python train.py --num_hidden_layers=13 --hidden_size=256 --n_experts=64 --experts_per_token=6 --d_expert=80 --d_shared_expert=128 --hidden_act="squared_relu" --moe_layers=[1, 3, 5, 7, 9, 11] --router_score="softmax" --normalize_top_k=false --routed_scale=1.0 --balance_loss=0.00641 --balance_bias=false --router_cosine_scale=20.0 --router_bias=true --init_std_router=0.018 --lr_router=0.00115 --vocab_size=8657 --norm="rmsnorm" --norm_eps=1e-05 --tie_word_embeddings="early" --optimizer="adam_variant" --learning_rate=0.00092 --beta1=0.9 --batch_tokens=[32768, 65536, 98304] --max_seq_len=256 --train_tokens=654400000 --max_steps=10100 --dataset="wikipedia_en"
Below are experts of layer 7 (counted from 0) of a mixture-of-experts language model. Rows are named router (the router's row for the expert), up (a neuron's input weights, with its number) and show model dimensions 128-255. Each number is 500 + 40 x the weight over its row's rms, rounded and kept within 0 to 999. Numbers have three digits each.
Before each expert's rows: a language model's description of what the expert responds to. This comes from a sample of Wikipedia text that the model never trained on.

# expert 41
What it handles: Header-row pipes and column labels like Votes, Candidate, %, plus section heading endings (==), bullets and infobox colons.
router:418491507499553510506506470583484514537471499560438464474499524576486490528543333518537484428537463553458490513515503525485494507555453485513552453518521497580474458506506575562498484548483500473524539515474409567481511496540513505472430571422478469499535581521494531586525541506512481472527574492501539500475469519538548475498436479427496542422523489499451506474452445570519519495435
up2:478447492530524461384472605487521472517560528507493527472530434515456532484480511497550550472491475484448474470395570488482523558455474448552492474525556487509479417456543521511538504550492573511458460493517530475435538430530568489529518532508532507526470547529534520494488496496484451470443543625442533518476544493491531558459455551510489457506463537482509484558497588474502533493508
up3:496444556478506522526531527576473503504488508511514505565464535498524432484518489491520541531515514448486471484547469455496607462525442535475512445525525523498495494528479495509498496490468527527505477474564527484506469482490502508503495505540453422457476447444512541433488487536475546467502516448460446639399450570473512490469572518506435496508540580472522510547494530552458515570526
up4:541500486497471536506498505540496504523509536459461503460502496468569498488504475533532459477480496488562525550518542475502501458482455531489581491492468436465476539565488513473554551487496533492448452498460427508436552594516544532424459529463499457530556532508495508375515488494448473525558511499453483446448529520467426465563496462480516510516567507471417465599536501522515460577509
up5:542519562470503422480524519531532507506560488504489511484502438507461520436472480517475532458476542532452461505410499518495452416467521539574489500517480524521450543541524478470516528517490466505472445459520519460570546489524506449484531475482501585565483491504520501466509523489410461469528439473487493492532541567493478514514509449539499512516463485465469585503461531492550532585458
up6:464482460505523505521511565481466419500490468517534457506539539473502541495469505491531416469451539515528515515454521453483508556493503515514508521504494509486530497507504487515431498528482427469500547552504454527510490448497377572535515498516437488536532470455528517528545530575553500526462512554521461538562489527465441501450444487521488509490506432537486463456459433462496507490474
up7:470544512507486459521536478506492486460476532511476461465481496498445487534465486448546585489564532571572430517524510510535520513458492491576511490499533504497554424543482500477516493560457468496482503502523540502531444455510450475473543516480499526640454521468490537460380458459575455399496486526518451452519512491482499463532540487490469527471449473530498531512494607541528510410587
up8:501534456549503517511434504468518453542449501536517502480484531521533523535483496484453519490462484457476435437416500466532409554508509447502521514468478534480526457497521531491470415536486440486522577414513524516501467434467480485488559449488422508506472554471540544486556513421501485510495505449587367504507525522518442511493514514499436473502470497451540500526478465511501559479527

# expert 37
What it handles: Words inside titles of songs, books, albums and works, often after a quote mark, such as My, You, Love, The in The Cat.
router:470478542462417517522486471507473485475495535477437473507576514468525482483445489452481530477507536503534482544444509509531486552452508532460512470507484546452443468529502551422577446442588519513551456494511504429458530403524472517520530474421491539537540477434512529476587438535492500515557484522479498495526592472499495512434502482522487450421498528464511505581525509556467485478534
up1:567492472501517536461533522528466516530554415567549446559462542589509476570448508509542529557494522482491449481572519549442565511502453546472423503478528518545492521494605521478475495517546529521493505537609554548496514496519476557555489486516473519480541466463519520455456536585519550576471527514512535564540510477456509467496545537448530469571537590419548468520446554464516465555441
up2:433488453427460554515526474452487514482515457521493710505506512551537498497517502567533504467480454488443502541540488547454514542464479552485438529458458476437529507523575489538487457484535503573398467455526421533524468493498507556533432523514526501432551519491520540517510575501502494511509505514495478525525523556475543492516532524473475496553486495490535459489513487465518513527530
up3:475529485503445490487545523451429507465466471468500508546464463413512512492514524549516468537491474508481510576506586518455496498509595512434574513495483565483588502456517492469465529507517477570457529447490535498504494503541489476547524517483571462527444490582490516527561573462523568577498480523523482461527461516489519477482519532570547424467432538500557476455535504558515435498461
up4:495461555466452476478459481475467473489490527499510461532560451489496495554441492440434463474524595602508565492558445531573505522503520482425484532476498504507475531563537482549493520483553463475527534496506429505522518492538476473383508499482447524510494513475516511450482506574452474493486480569473534561544518530408492495493545557503529388496455456515440456516560515495513528527484
up5:512520502531467449509412475517531530524452488451454531472521514515516484516501526525764497537475516498555495523524478490580499536478478548480498483480513570441486487490508536533521475498472515518466504541538476485470484474577527501511500537503479536497509490532528538481495497533493468446499514481490433508443513555481439506492434544421502424484538446540506537508526458500484535512545
up6:496466498490447465519453495491495628496459449500468527522520466508436550509491482501605516577426414539524484564482558458495493538423485524486490492521471506428539539531552455514538535464478527529501469551500477463486415495495501505490513489471551502489483525504498515478446502547513504566491462522478553440482519473550512469535413490558469506417470439471477553498517550501479426480533
up7:460535501485556581442541472483502536478494481481476499585492475525490499463458504493523530494457439451487448574511501502489536444469506465481513475510598510488535530476504515486557562501478488553511460446441525475478544539479512491568503448540554440549503519531504507491482507480448487511514503452482497525479519523524464481503477472588557490434495495571527456508561463517435456470530

# expert 14
What it handles: Unit symbols and percent signs right after numbers, such as m, km, ft, kg, %, hPa, plus a few isolated letters in tables or formulas.
router:451519534494454561510513520450493476544545455498536506538547532528466525473579546592549463519497417553513411563443481432454480495550512511458530582477505491542475538511544546555516542568478505496513524540491528501452504478463502562573478502517511493567468492434497440486506593497440468536448545523519457563537512546531468501505441509515459424513466488517495555513472477458517559544473
up1:425454449478464615523471518561438470614527496471488524572533536518532444480491486526522544509477470555526498487509518444466537562534489518458497579483495417591511492514567483549474485460537547490542448451464461460523482530461653571517521476486501499517449530484530532493564421509558499557452564487503465503514425538499522506517458518436445468493654509496446413566420510517517500549533
up2:529567537475459536520469507509504541480492439487546535431445470526464593468443437440510520487525542531575490534478558505549505513472551476466470494433500501464518529506468487422543491497476481500442561536535506490561497484543471451474493471500514486517528532505510489517495562388491485502508527458452502545476523414506544495540532427522516436496494475465502498442474463513519470429473
up3:553542463488612554532476544498484492555476519494470506489540476505510474534504532485490562449616506427415504475508560490487463532492522424484523575502520473546516484549554543484483498471499451482466498509449541462454531465534511517494533509575498440539511508467502496509527440519526488501542480503598511514483559465481485494472504473458540482530491551450475431479575438547506545546452
up4:492523459405499459512580531525511577425492522564400454506580479489517512504447518458483527572549478514493536505544482531504533544530485482518525461520561557522511534524418459492548453462565502506510433514422496507462471514482532420479503531482513511477531458467478522508438491567495460480501536487548622499581486413484565464489491492421468544497518511488494508519514472572485458480503
up5:475500543486521528460435535526446502462487508464510506524567476481545459496421497495514496483417524559559538534495510500487457524450542522481457494470495498488429423503593470504504502495485511474535473467487471459473451386494543563518533483473501520478466572491546512455632446491570513530501570536486459548511539507441548499432440517435494453483457418485518510498472497487518489532522
up6:534494437513502530581609551541495464517464551511519519521559500549475487535449473493532475517500538473473467472590538525483478528489456502503517440522486513519469515557506528539496470508508612486580459530455431611512432535496497490491499489473466496487436578478477500467478453513484474470472544505508480478556509457498552491442484574456459540525462530552491495538519464539499496533532
up7:520450512470503491510549488520501468550509459442548491542504556468516413494481521510544463465496473529527480479542464524506478512514500455542478520514467435457500509487538548523486464490490549475517500556511494543622461487406511547551458536487412537536496516532465483533526478466527529552488562518508453465514559527510552541499475571473495507495496500465409493512442542461539507468495

# expert 42
What it handles: Word-initial or middle pieces of ordinary longer words before suffixes, such as the-s-is, except-ion, in-ception, influ-enza, cont-ribution.
router:489494544511511499534503507527564503459533529507450493493486525488518426542501541546487515551524431533517612461515424461554478440535504501567458488496466514452526523489492469535510531498590478444493414529500519499583494513496553556461519507562497519533537433534546494502490458530509458529457499589568558427493405511483487528455481536466462493549486493568504492478541488462566571587539
up3:528447623524516532482485519464531544513528471553455433522490488477483496480453440512588507501466527472454518523541478501535465487547487490481558598483589519476486476508515522508501559523522499498478572555427512488415520494472566515477456492575494552550473444578449502511514502493516492403487567539463507553506473611598527470578450538505497478544503508506567481511532484458458430522455
up4:487467476532502589522482545513496442495513512453445520520515508444530459476528508488557526483435558527576511483466499499484473505542444497505483450455476460496466476494498565474457486453527581450463490495463500427548487545483561534526550493427506484488498507525484514485474531513501488520500499474532429381522552563558432480453524442448419511508496520495481473527486603467506486441596
up5:457461525516507518441538492455508541500468530446463462470496485452532416525484522571567431473377511509536513528526521498512412457446556459452581463523433533469542555506486484509467487564466459516519506471469505511422491580542504473489574476566541538517499465511510501521490503452481530436505584453480485522451477532459498437584420459555451512501552460554536509570457460501504496474388
up6:431520514517555464440469451505508521468484458559516466526488452586513497499433496478443450520510555477507495455550587554555559537429552506484428455447524483506501482408475463457508499502504510512589521459545525488515495534516502467469561439527519542503499452488544511490414534500401520432420486491466523464528481487478505496496552505524440481527552519477459490447500490504500506506505
up7:559515496555550512471462476562553514490484555499531528492580469535531558482504515527510500486453527477465509551502422485512505515483438542530500563468505512492530476466521516551491472454472488496464461574506496444489499482402440460432482538496469467472509491467450546491529511416485441580571531551503529524513500499488531535480523527403533447468503510460538483619517521431488470573455
up8:529467502518484521577549528450490525449500486537475504447483474528467463462440457570554479555458463533547507470556538447471409495463561489475574536505522525517499509469508453561480509509498497567510490484521477458486510543567501434460557552480521585566480502605466556517494489525520541436479556559510476502513481564503530479532419477617476517457468492541543502551495484497490476441477
up9:529557477474431526477505479530489472527423519485514471520479543473454469532515560514514504410453575523469485492451461454447465474433414539495457485448482540421529532449501453473408470485477456474474484501554386523460544500474482595498572534509513500531495478538512419509522510498508520510561410475484491450453495508474513456540554512554523493513443433433515546454410604491532474574502

# expert 0
What it handles: Later words or pieces inside multiword place, institution and event names, such as County, University, Location, Championship, or v between case parties.
router:531530526490465533492464466497469509498486513472532486549505471594493481451474533442515493560551527503511544588570553529484490542437491478502506453455501543470484542535460483494436522533554487479505556529501526528534461539450511471564516537510490505476458465542520517443542529469486480455463473551497491558526539489496544454464517480559543449490489554474551502434558489510484410414428
up2:508478504477479462500466554548515431574523535477554538433509490502521483532543556544522492494505513522514560475521533489477539506489461508478515539425547510500491478505507529523495505522453515532560501502514533540410420531435468485474536610545584490504474449495482475495486565487456488478571454476505467509530537491480521483505553461492504505505579526505433573507517561449446545522498
up3:555361467533470493424496484415525420518522538517516499473487527458492474569473579510523541515460505478550488491583486493446504464506495480457445541422540520513541573458559493480569510493492505487460472509435513522527480522465502514627546462532542546474464533544498480469479510462517523486437425521461413484550526522595544488547526525521532461519479532478481498500485551472414483451564
up4:534449454487469598447547453508486560552499449511457502533511483558495525513442475568499518461482505511493447504453598518502462502537518568433516469452498518557553474549499515497471467567544473474480513506425497489532523476519518460504535554510474610527538573534554480520507545501545499497571537490510526525471486526468590494447484445478486480484474470498485523426463451533482493486486
up5:491501458431439476463443458481489532472501536489416500510532559491551527462448489468436491496431466531452409515512492541519462522492410510510508470567456465414459496497513574503524513473502563467453458458549513488467585449512481492484566492545527510589562527551449456463544531472471446525555540481460511491491508461488504516461491479489442493479474581421488647552468519574501491522553
up6:461458459425491383486484503487514530509498515499512460465485546523508470481430596583534451558477485534482482520512462513502534547509449475505505503486493490531455537555477474424561461514559509492509519550440570488438547480486560479603521530621492578529529465600517495468514474535506550508512573466429515458516486414527487545476463505493581546515579524439494488519557449589517491510512
up7:476498540485487506489526496542429587480498451460484481527490491540508557460442552586435449509462514513490415471494508509496489514510551517489509540535513517496487523508504516459490496566567499461500477510451458518526478427483632512534525507478436569563525483521514471472539452515464516479475505509525604497528483525413540512366478535467505497605417523486479497438527504590522484531502
up8:483497534459473574497523501449520484492550494490497501471459544499524420439473499522450524521483507434478441494488497495437542456481511520419440474514537535497488524516541521463515514453510552524459430493647540472474573447503466531513520449473560392518508502489487498469542482509526568518526476427433524568443549518478494585492522474550446470432465470460499465560431584564473504488537

# expert 51
What it handles: Paragraph-ending line breaks, wiki heading markers (==, ===) and table-row ends, e.g. ==Sports==, period followed by a blank line.
router:516530464474566483511495537522510527529532469465537462496546450481509481517469435554485509480474491433428480473471547463507524431490493519568490564471489523529503426526483499539540468561500516483486487471502542494492536554525517503527475536413585494458482491519468575535523457550559555448515487470455503411545529473534429472535477508527514555531549534529511548513424547434546575551432
up2:468481480511582574494512484492510501517457492525454480529488508502430459532472493484552509511521471508475463516544535491535483469536503458479520543466501488503495539456475527480516519505569514470460478544556581545640455573495416505452442435483486509509474493535484471556388523461548522461498549521509439520522571452502479419496467440548504479442487487509505469513515463502455454460477
up3:513490527475528472460537521483497502505503562479497463507538498527409487606495460468516443484410529487539503580470506560497497473554533557585471413562464509502498524530537513482478498584451479493503554503480444530544516494517498468480459497463442516508476461548470475516506650516437483481513470592509515563536540516482630499565429408467527499412478530464488513451481471500555508497489
up4:530485509494486486425524518563566484489556537472500503499471482503430506472462524481484429510527495486567474466475440488499533483497569507519499549470519496503522536559417390471510593467588410474473476502568489479506430455427452499478568470501467486626494459499556525472517380472535530502489488474490466511516522463491462502494519567477513480517473480505470497423514525483556498477497
up5:526452459494500458542505524514445511554531483454554530549415448469519533552460475470485458561465478548502491443438468527424436464578485535518532449491456602497592488543470513464407554502526450464510522523480503519524480470513511486441482475499468524464438440480520531449511537548467537542486488478550502514501475528436537491538562517521530498539542458488486507494493475466336499551418
up6:491501471563549527534492428474489457461472412527517456521488507533409519540469533499519528474505472542473455510501506531491481451434539543479535533498545495574492561396490516490500546593579553483424485494599545556462500515537471530541477494506525588483502605563516499490434514469520464439504534473567469498504543468489461496507455507548396476510457525445508501463504430486372544452463
up7:523532459560485499506527509427422498552486438486585535530472518517597500535451554485413505508531527498516543452519497484399472528500455411499519491490521455497534512587556541404455535509570536490429480435559514482526549517559480428528568504483490458480460506451472479425511465509515519505510492482578496471416535469527515542476601457501498444503448488461572498492543485537489456504481
up8:473556494479491520545507464429411574500492489529493511520457533524450503510509477510506567467479408481484457549505480518595529501604526542483532465469467513520540555464471519481514515575406538488514518497492523515483469556523507485547380549483466529495444585514530531597474543533534458474556541499527489490457541555517458477513463539476428461490524472495465483493488447545471535505466

# expert 22
What it handles: Subject pronouns and relatives before verbs (he, she, they, who, which), plus to, also, not, has, would.
router:578433499576426513488483516499441523511562478442514525486530578503519535517496531493530447552458476509518562508554555532449458507523528527483460469529502523469489441424535497456505436454497537494457513569460542459442436450554535488512534532557512557462502482544502568529498546433564494522515546526479541414504520470507557478476434490508485458526568514564482490502506527418515498526507
up1:557507506504511538476477486495460525525553558492524406515432476448557465576499491476517479529543489513498525449495538540466480525460475561523524422500452531536511499494447562475451556521517537527547528481488534506471540505499463526468573499444473513539538513490500507483486501483519520520551521502537511507516512500440582512520563473496510503634511549440452509467513502506566508566502
up2:485467502524478482472492504461562521523509539452515481482506540445453490579458510524530515471562525519582498499462457501550523515458545464419512578515520525535432583513471535548567478645555446475540493497474482489457531466542536584530537533482483541549534538433443443502479471553413436445457479483400465526455454506517488453485455565528482380510481438473466570485432519474530555553531
up3:506552474480490459501527486468452564517504453439458527485466542509491516571541498563394467574466472555438480483485501412514423536520505509566526515497448480477483511520516544503437458508417494484502494462513508442481532461499491465475503482520459494459485574508542522493442495630547441503536513478547553496546551459483418488509471491463487474462541549469379460558476516501508590561549
up4:541527458438456485373463483492524510461539493502512437524537529548551518539457518519490508517511501562520492454496451471461503538494482581502471502495537574514512430552540462547480491530508469473485544401498448491516421435444534600493482496499524486511504545500447481486561538432473466532506491520514493471538613471508443490486431543459524481515587517450441510489467503502530551562459
up5:526463513486542529447543511509483480524480561541437463517514468492505517544588506500517441572472497528411447539490522498507485520474527480446562473509467422510482515517443515495449546504420480568515479514506492492441448511390488515473486478593547369496445574451451529501548471467448528499522507475469570531483479530488506507576590500505457489480518526443534516530443519503459480521490
up6:528527491514521477519595527364502544522480470525513533468487469521496501490541534564475511483489491520401558558478508461439489476446533491481460493481513462479513453523457438493511500537506489546475400551601447498523558548493480507552522515456482418432531479560432539475495562518503543537479484501518515504505562571532585563531505469493529533446490503503565508443530470454432407490487
up7:507489489503512479483507524466459501503526430503438444457584435472551477462528510453452575497504455513484487516513448524543509370530608475499444560468563499564511559456441554490550459526488470483495568469486492537514541457526515562532565535515488562521482505514426550550590530390504501487505525495520540519517521491454522538470467486489475467451453490493571489533512521485504552473482

# expert 53
What it handles: Surnames or second name pieces in article titles and first sentences of biographies and disambiguation pages: "Ashley Cooper may refer to", "Brigid Mae Power is".
router:519537522469403522485452506502469507564446547504485515494530508552502538504489525512486495470488510543583509554503502488535454535512523455452527468496454461487507594505571481473547553427510510517499468456498471504457489604444496525499486454510399447486503558528478529481498543498481464545512506515481493511478544528483551560506511519463557460516467468492487521509530514502485453528517
up2:501579504487486500527514523569547482494428520498528517501542499506535559489475529449490488492561438483474483429503518515467505479491492536504551488373558526443508517507536526470513475498490503560472507500534534560474514552509504488515480502529482498522515482482543453458551484511493499587530579474467512521436537431509498527515512545471500479554580476508541475484563422481570441503515
up3:530467515469521465468510542457459536511509483522516481438552461513503524554471465541506495503538580482527548451500485534524520555491534506507520481501553533595500516477473519513494527459501519467520496540418503524485510536417556537407572531440484433519517498463415479538485491464485468507504499469492531502554499552493573514590443469413538494495522504451437505484547503475472455530527
up4:521441510476503460459428504430462463514534557442537468485398479517450471546485527453494496525486569517520535489546557552481496505479510451501446534561469495572484562505534614525458528569513502535529505559469504514512494493518513438590500458495498487530506493571436490531524523462450474478525452569539498607470502485465470461450438451483560440485415543471528481478457594536542529416490
up5:529468480548502401485494510538467502503548491482513462507496525527515472542532463554502444539441457525533540482455472405528485500568499490499489472546527466553454526447476550503476570494526476447534508521469523534497470515513517535480482542510409496480446489511465489516522509560470495495384462488485528485569449545519542489531477608475540472562462479485480553522527452485492440559491
up6:496449508528492459529469593503439491476482472494473551544526510467561515490495482484557486414528493514531595503508520462525457597522543483492525469525489481519445503513506561472515532482496518465481546449469518478550523533587559479517514446531494488454467541468491517510448552538482479599450485472467535489582450483488548469510495469458487493640472508503457518511551402538480442545492
up7:522558515501483588497515499454532501480507492458544482531475495508517505463478490496461544470510479524508512551596488521457525513484528521491488517460505527448524572457529502469526568456525548466447448458500548527535543549523525529506457546503518479492592499560521509478673501476506545550550523507474489529512556505475544513528528482504514486537448465489519494504547523403516488498445
up8:560565481473539538499440475495546466514536367478616500446517510503529459458528479387466483519470526524558537518507462542464550485428517499564483487514445495531492510560499494541410599510485524461555520502508458499435472502511473480484512569488461508488584483550486530529468536409433503494528419565567440547461484529489468549422448482465513491508442466517496479502443574451552565454463

# expert 34
What it handles: Byte pieces of Thai, Arabic, Tamil, Chinese, Greek and Cyrillic text, often in parentheses or table cells, plus some state abbreviations.
router:528505511534499455480558496503528474489425505525533492502525471501500479416495509502469533523514461458509407573595439438513493479431490499508489465550494482454519487559468427528433520484454492517561475519539482516462520551423484482532493566434498462500513528470473462491432497496442500561529431466530499543478448515562495469507445523477512588437439506514518514459435540533513459536545
up0:559432492473575544510438545525441483535503534425503517470513494459478511493493516518497527519550523498504485519485529487524532541479477484554454448600464517456551492396483464506587482502557521510487500545463462488453506593511456483538454483526484479537472636512504552490573544480497455443528471439464476516483498520462538497501487517544517439521500556472506478517458504505483432535443
up1:602576517503422471501535523495458529482489450517519501508431453506565517463451463544513483556515436416457472448518478531468461543470500434548524494475489540507513455432466528421500450501497490461582440504499489513465515489459503507425456506484562496476538613534478589513508454389489504559540473495535528416516567425546537497510480556501415477530487501469493501528522485546521455510533
up2:537554496469477440526504512517473509506472505534536491469493461460534488483500535440480517480549554486454485493568515506503499513509549479538509474510508494490542523444530567503485539485487564464479466475490512550528509565474503536503540462407533489535472497479496541499502530453506436474459392448523535474542513477499486483550481464504541473527497494510434481502490493478806450482537
up3:507462469489454520523476494462521508527457570484470521537538516467516485480467525542499516491541526475447521519483502464496468546507500522536507467441432503456519531447555445583443481546529506598489536502471470577510544490482495414554536469501541556514481575448518557470552584489456492513519533513527466525501531521451585464540502464486469451521478503460345473522513510422500489488418
up4:549518467459464524487549536486496532498491484533511530488484491505529528471404509478511522519511531495558464493499505503467514499492461530500454466474493450422501542496498572470441519510497451531553448501597563454530542514451531466492663548500479499497503487542462447531569452449524565478519470485452480441418460501531505545525435482524520495540526462449515497514528514527520528561507
up5:515522596403506606540496578443423550547499454503473562509457513504484516447503447499504512455515444441585472492498512564431484541496497459507564540475472478533498541476516557449544465525499428520501561483577393474510552484478593467559514505514494519527515590506429533520476490491490553548506581474550490503418535490462563504562478431504355478553481468460527499449524513552517512546516
up6:504515525467551558444481489486520532553535522474519485453490542503525516456559494547550515503547519477486540533483526483505556500479476528473504516464524515398536492446492521510574507521388479569439476545550467494508477521471487488478462446503552518515413557535460539493578472498502447478426555553420470531487449571500476474506492463511505440464510518463470494513477513421449452429456

# expert 59
What it handles: Common given names (James, John) and mid-word pieces of surnames in tables and lists of people: Cal-der-on, Brad-ley, Master-ton.
router:461548504495407571454509551466466503530469466518484512532475522491488520499516514503467525485530478454547486517514505512486499516462439487466499485480489512432543533533585460501512515469544559517456482485532507484509531554483537484575453452542453428441536514493498504447583462501544528523516520453421483579498532503413622510487546450521514447505437481498513464562478473540515443495510
up2:456530439485511513512499510519507516542503495505528523470546570542466531579438564479529470515518532533464528512458508489490585473514500533447479472520389551472537465552487441494467432508494489514484451443505509500461496488537463409489512535496500505487519498462541499508495540506486504479518491517538483459398511472484505545541447525459442494543576618500507542536475537455353479475512
up3:505488564470506470497457464496505577505498534454514497493528439544576502489510495408458463488431500554492482514469469495543441489453505499538506444474533522472395505495480509437517532480559488415518545571515448510460460446549455540428532550486434561512544458401560567468588498514467475455495482552476503530525523486520513494373486478536533518547468467533436503479532435494496550460501
up4:515434452512474544408506496477484537511457532470571453474546525473517543560493559426530502594506476489499493453474491508496481548490476524551555484479485526502549500468529474486520515423484501460544505485486478519463484505430481421463482516474424457484503496499456551482508549540503557538468443506488456508471547425469486513521504532560483521528515477504444491483495543524448471469443
up5:474516487507493493527480554535445562516522510511480470555460457546453498542443491513521460522544482495481492505426531528534477606471531467497522427594481569475558459520479532467459477474526452487531462537509477485477534503577438429477534526481463508492514519448499607476501592484473443525526501466504478459482534553436524476519473508512498525593543582472437436493493490548439497608492
up6:521514420424443562556510532483520448448453519502496490449448494522526503421528592605500506452500455460521469573520514523467503438494506565443398502464476480480508544562491464526495519525470501562525495467516522551528504434520533538501383476559466496521510601485506424521522484437469588507500538465498513467507451532492576535546545510512520484574479508571623461447499548544422506526476
up7:475503527429513481497535503466475472468505445422585488470449502490516509519554488574476487539481486460487474450579465436468554516514496509524546466500525499483464520493501463501474494452470540510473458520473522482504548506463532472451467480491492496526548539510495428530515357523523477450486494475529504485381479522559481566429447518446422508512498555470447495414447499467588508520499
up8:519491561463470545601508516453527595554500468470533463455480483499520439536512458481470544465512496419487561543506517546475506487472547504459571504514507572499467501511520494478439429387592476537514478535504507450442537461456385448474510567502464516517499480495476539519531517503452502489529541476545490504488488569471548425505483502529598473487496541434560489507479548461479539534452

# expert 45
What it handles: Opening parentheses and quotation marks before titles, names or acronyms, plus LaTeX markers like ^{ and $, e.g. (HDP), "Mawlamyine.
router:498473479468533525505527509472514519566497448486500472489471451469559501436424491511536555527498442471567322470424446465557478572502556448548482517495511475482471616473474519561502556575474522454426442466479485490513433528461457494501456483483510501517468490495502551443425521478491522537501492506532527493510475470528448457535535523545555505466531546432497506539506486507495486498465
up2:472539439508492424531519550495539495482506480515523541510509548460479569474501519567497510461468515544457514465497513527515548537604451473552484629476563494470554490480436476545489558515437528492477568563476521455535523485457547531558543534498493515511475463478457475536529530483486450473507529492452524476548539478513528513502523452492479526463454483432495526540473486501463493528458
up3:500402522510532486502482488470440534577516489520510467488488485558489538519517506473405458540522558492510501524525420495494515526468566499517448484468437506550452492481531447505505451495499529555511511515526436530517501522535384469528456522487498472523498520495546555493503485477460401521457492417556506558526549524436368472448423464469441455452512478543454454431514511489523476543455
up4:494502485529459480470437495449495544511457456438542452499461465554501504557453515488487457464442600510549512524491475546465525500469509491519494486592417514537572490490478478472418496514551411448487516512433464517491531459521471486481497527598471511476461422578505519511488428431406545482534546500531538548545540540452456522513496450481541519531532469499430505566479501504466479509445
up5:505522561489520502506556561517532539499460528520489496469506468449443468532528447517584476508500472546482495490516499490494534476541575545507518523426518491543495530450454487518510484505450547486521535484436535502568463544504502523491537546394456516495412527530450468582423560515516483427559532554483536420462492473571514484511437507467513545419526497487551517481560630489513442413481
up6:449556539443528431513477495535524514517486487541424534507441423533495517466523487494511465462492518535481507533498511473523500476493537522440577617515472470513492489489455474524507476502584440555485480424483474450513489563541530484423427482493491503538520463484570440546492534501399523469532514554554513440529447443485455526582496526472530587552504525461559498583489597489499499496500
up7:519347523551532481542520501489509521494499452497504500502559470482538494495473532547527444475531494536470486581522527486406556517543501474535564430441557527551462511521491460494495530472430536541500475516402586562512513494555502497528483494417526556538411461512533540464533496452511507472502541461531558581497559455416514486520506498481504502510478497507479534531482460452496437437490
up8:509510420451512508520518480517547461514521511464504489508555550520429528488501517499538469487513514502435497596489460498509485542428471508457491510447502517516473556482486427498571537469484494490487539506673472502471435492489486447529441499508538572507508481577514464529501532479548559487494555525514470383531536490503412517467497469535454542510480486468456515430544537550483473447443

# expert 36
What it handles: Nouns for people's roles or organizations, often after the, a or his, such as son, president, member, team, University, family.
router:480541485485515428531494488531501529482495487447522468409521504559499510547507459521493483549518475516534574476472494532503515522406428418452489500512492552490530419451459456472458506439501459531528559474547452462433466510482447478485470516526480545475543490509477519433529475497495441458481528514495526536478543492428515545491488527521526514470431472471499537541571517526483487495460
up1:516471458471501527484496556434424523514526477505509508523474528523499435541508521478567492499509501568556567508542516496442521593466472523431527461455519551504525455489555464466545534447538508579491551518550502500503442502475508454539487526515499456490518510489496576478609477519499470475509451512443504467504527482472563515512532529524502415539493516496500499429496499488468516496499
up2:419500514534493527494493514752488455619509511468590485497522517498497537493550553500494527423528520480450493497524498463489456527475432456526515527474481480515516466442485621476525491503496461484491488477503565495479501519498480489478512520553552471504523510509482434463529512429556473599554519476426512503474537511516534492513595464547454486373457489495481519491505516599471430456514
up3:560500537533506533469515497494474497538488495507503492530546516501539449490512444575683433487430473578428461525528515431540503489516511488432528589508450496516515569439530465551514501554567469488544455502536530447363505460502464496543544493481530521530516495556502458522557528505502446552459449478495463455480464552511564489427450484481530518497502433510455493504484500439540544553522
up4:539457437473571495509531543448487515411525538532476515489523450497521570521526538523521514529466488485547567522463586556479503489488494530492491403454543461502521505487536529468483510467474510566518490492428513548457479549513546456497423536561490481432539554590449541537523544437499535575552424446526555544477498487552624475542591459503553474488562519470503469430476520535514479531507
up5:483537558479460520533551460495489507570461436506454509522499474541491527534489484458471528489377505436432452505500523571476467493483501507515467455544510462480512479517475475573471459464537502437507442434518457502563488473423542507492474422386464525558518536507552500503403518474452505541492483531570486445509477510452490484433464485498454442512460569467472476490460493496490484596510
up6:507516543539526522451505549565503519519562437562460529488487586516558527538506519464509527528494473540591484451463538501497535476520541510514405468491519501479544517501562453499472507509579457495487443448515538504488499484539530566466562532465498501535562480445518488505473487528459463502529531525446499491503474542502553500467533529396459514573544491499489501466482441564518516614448
up7:488460540542550527479473493520493494500520483520524498504507571491455492589470449522550446536487459537450447421529531499490516471497496487478525498487524494479523515523501513463511470560511536505357460460550565465507508457506531467585458535523511529462547547548504514524498487497572403573508455496450424545485500493496513478512490462551532483545436475513506476572513466562475575511525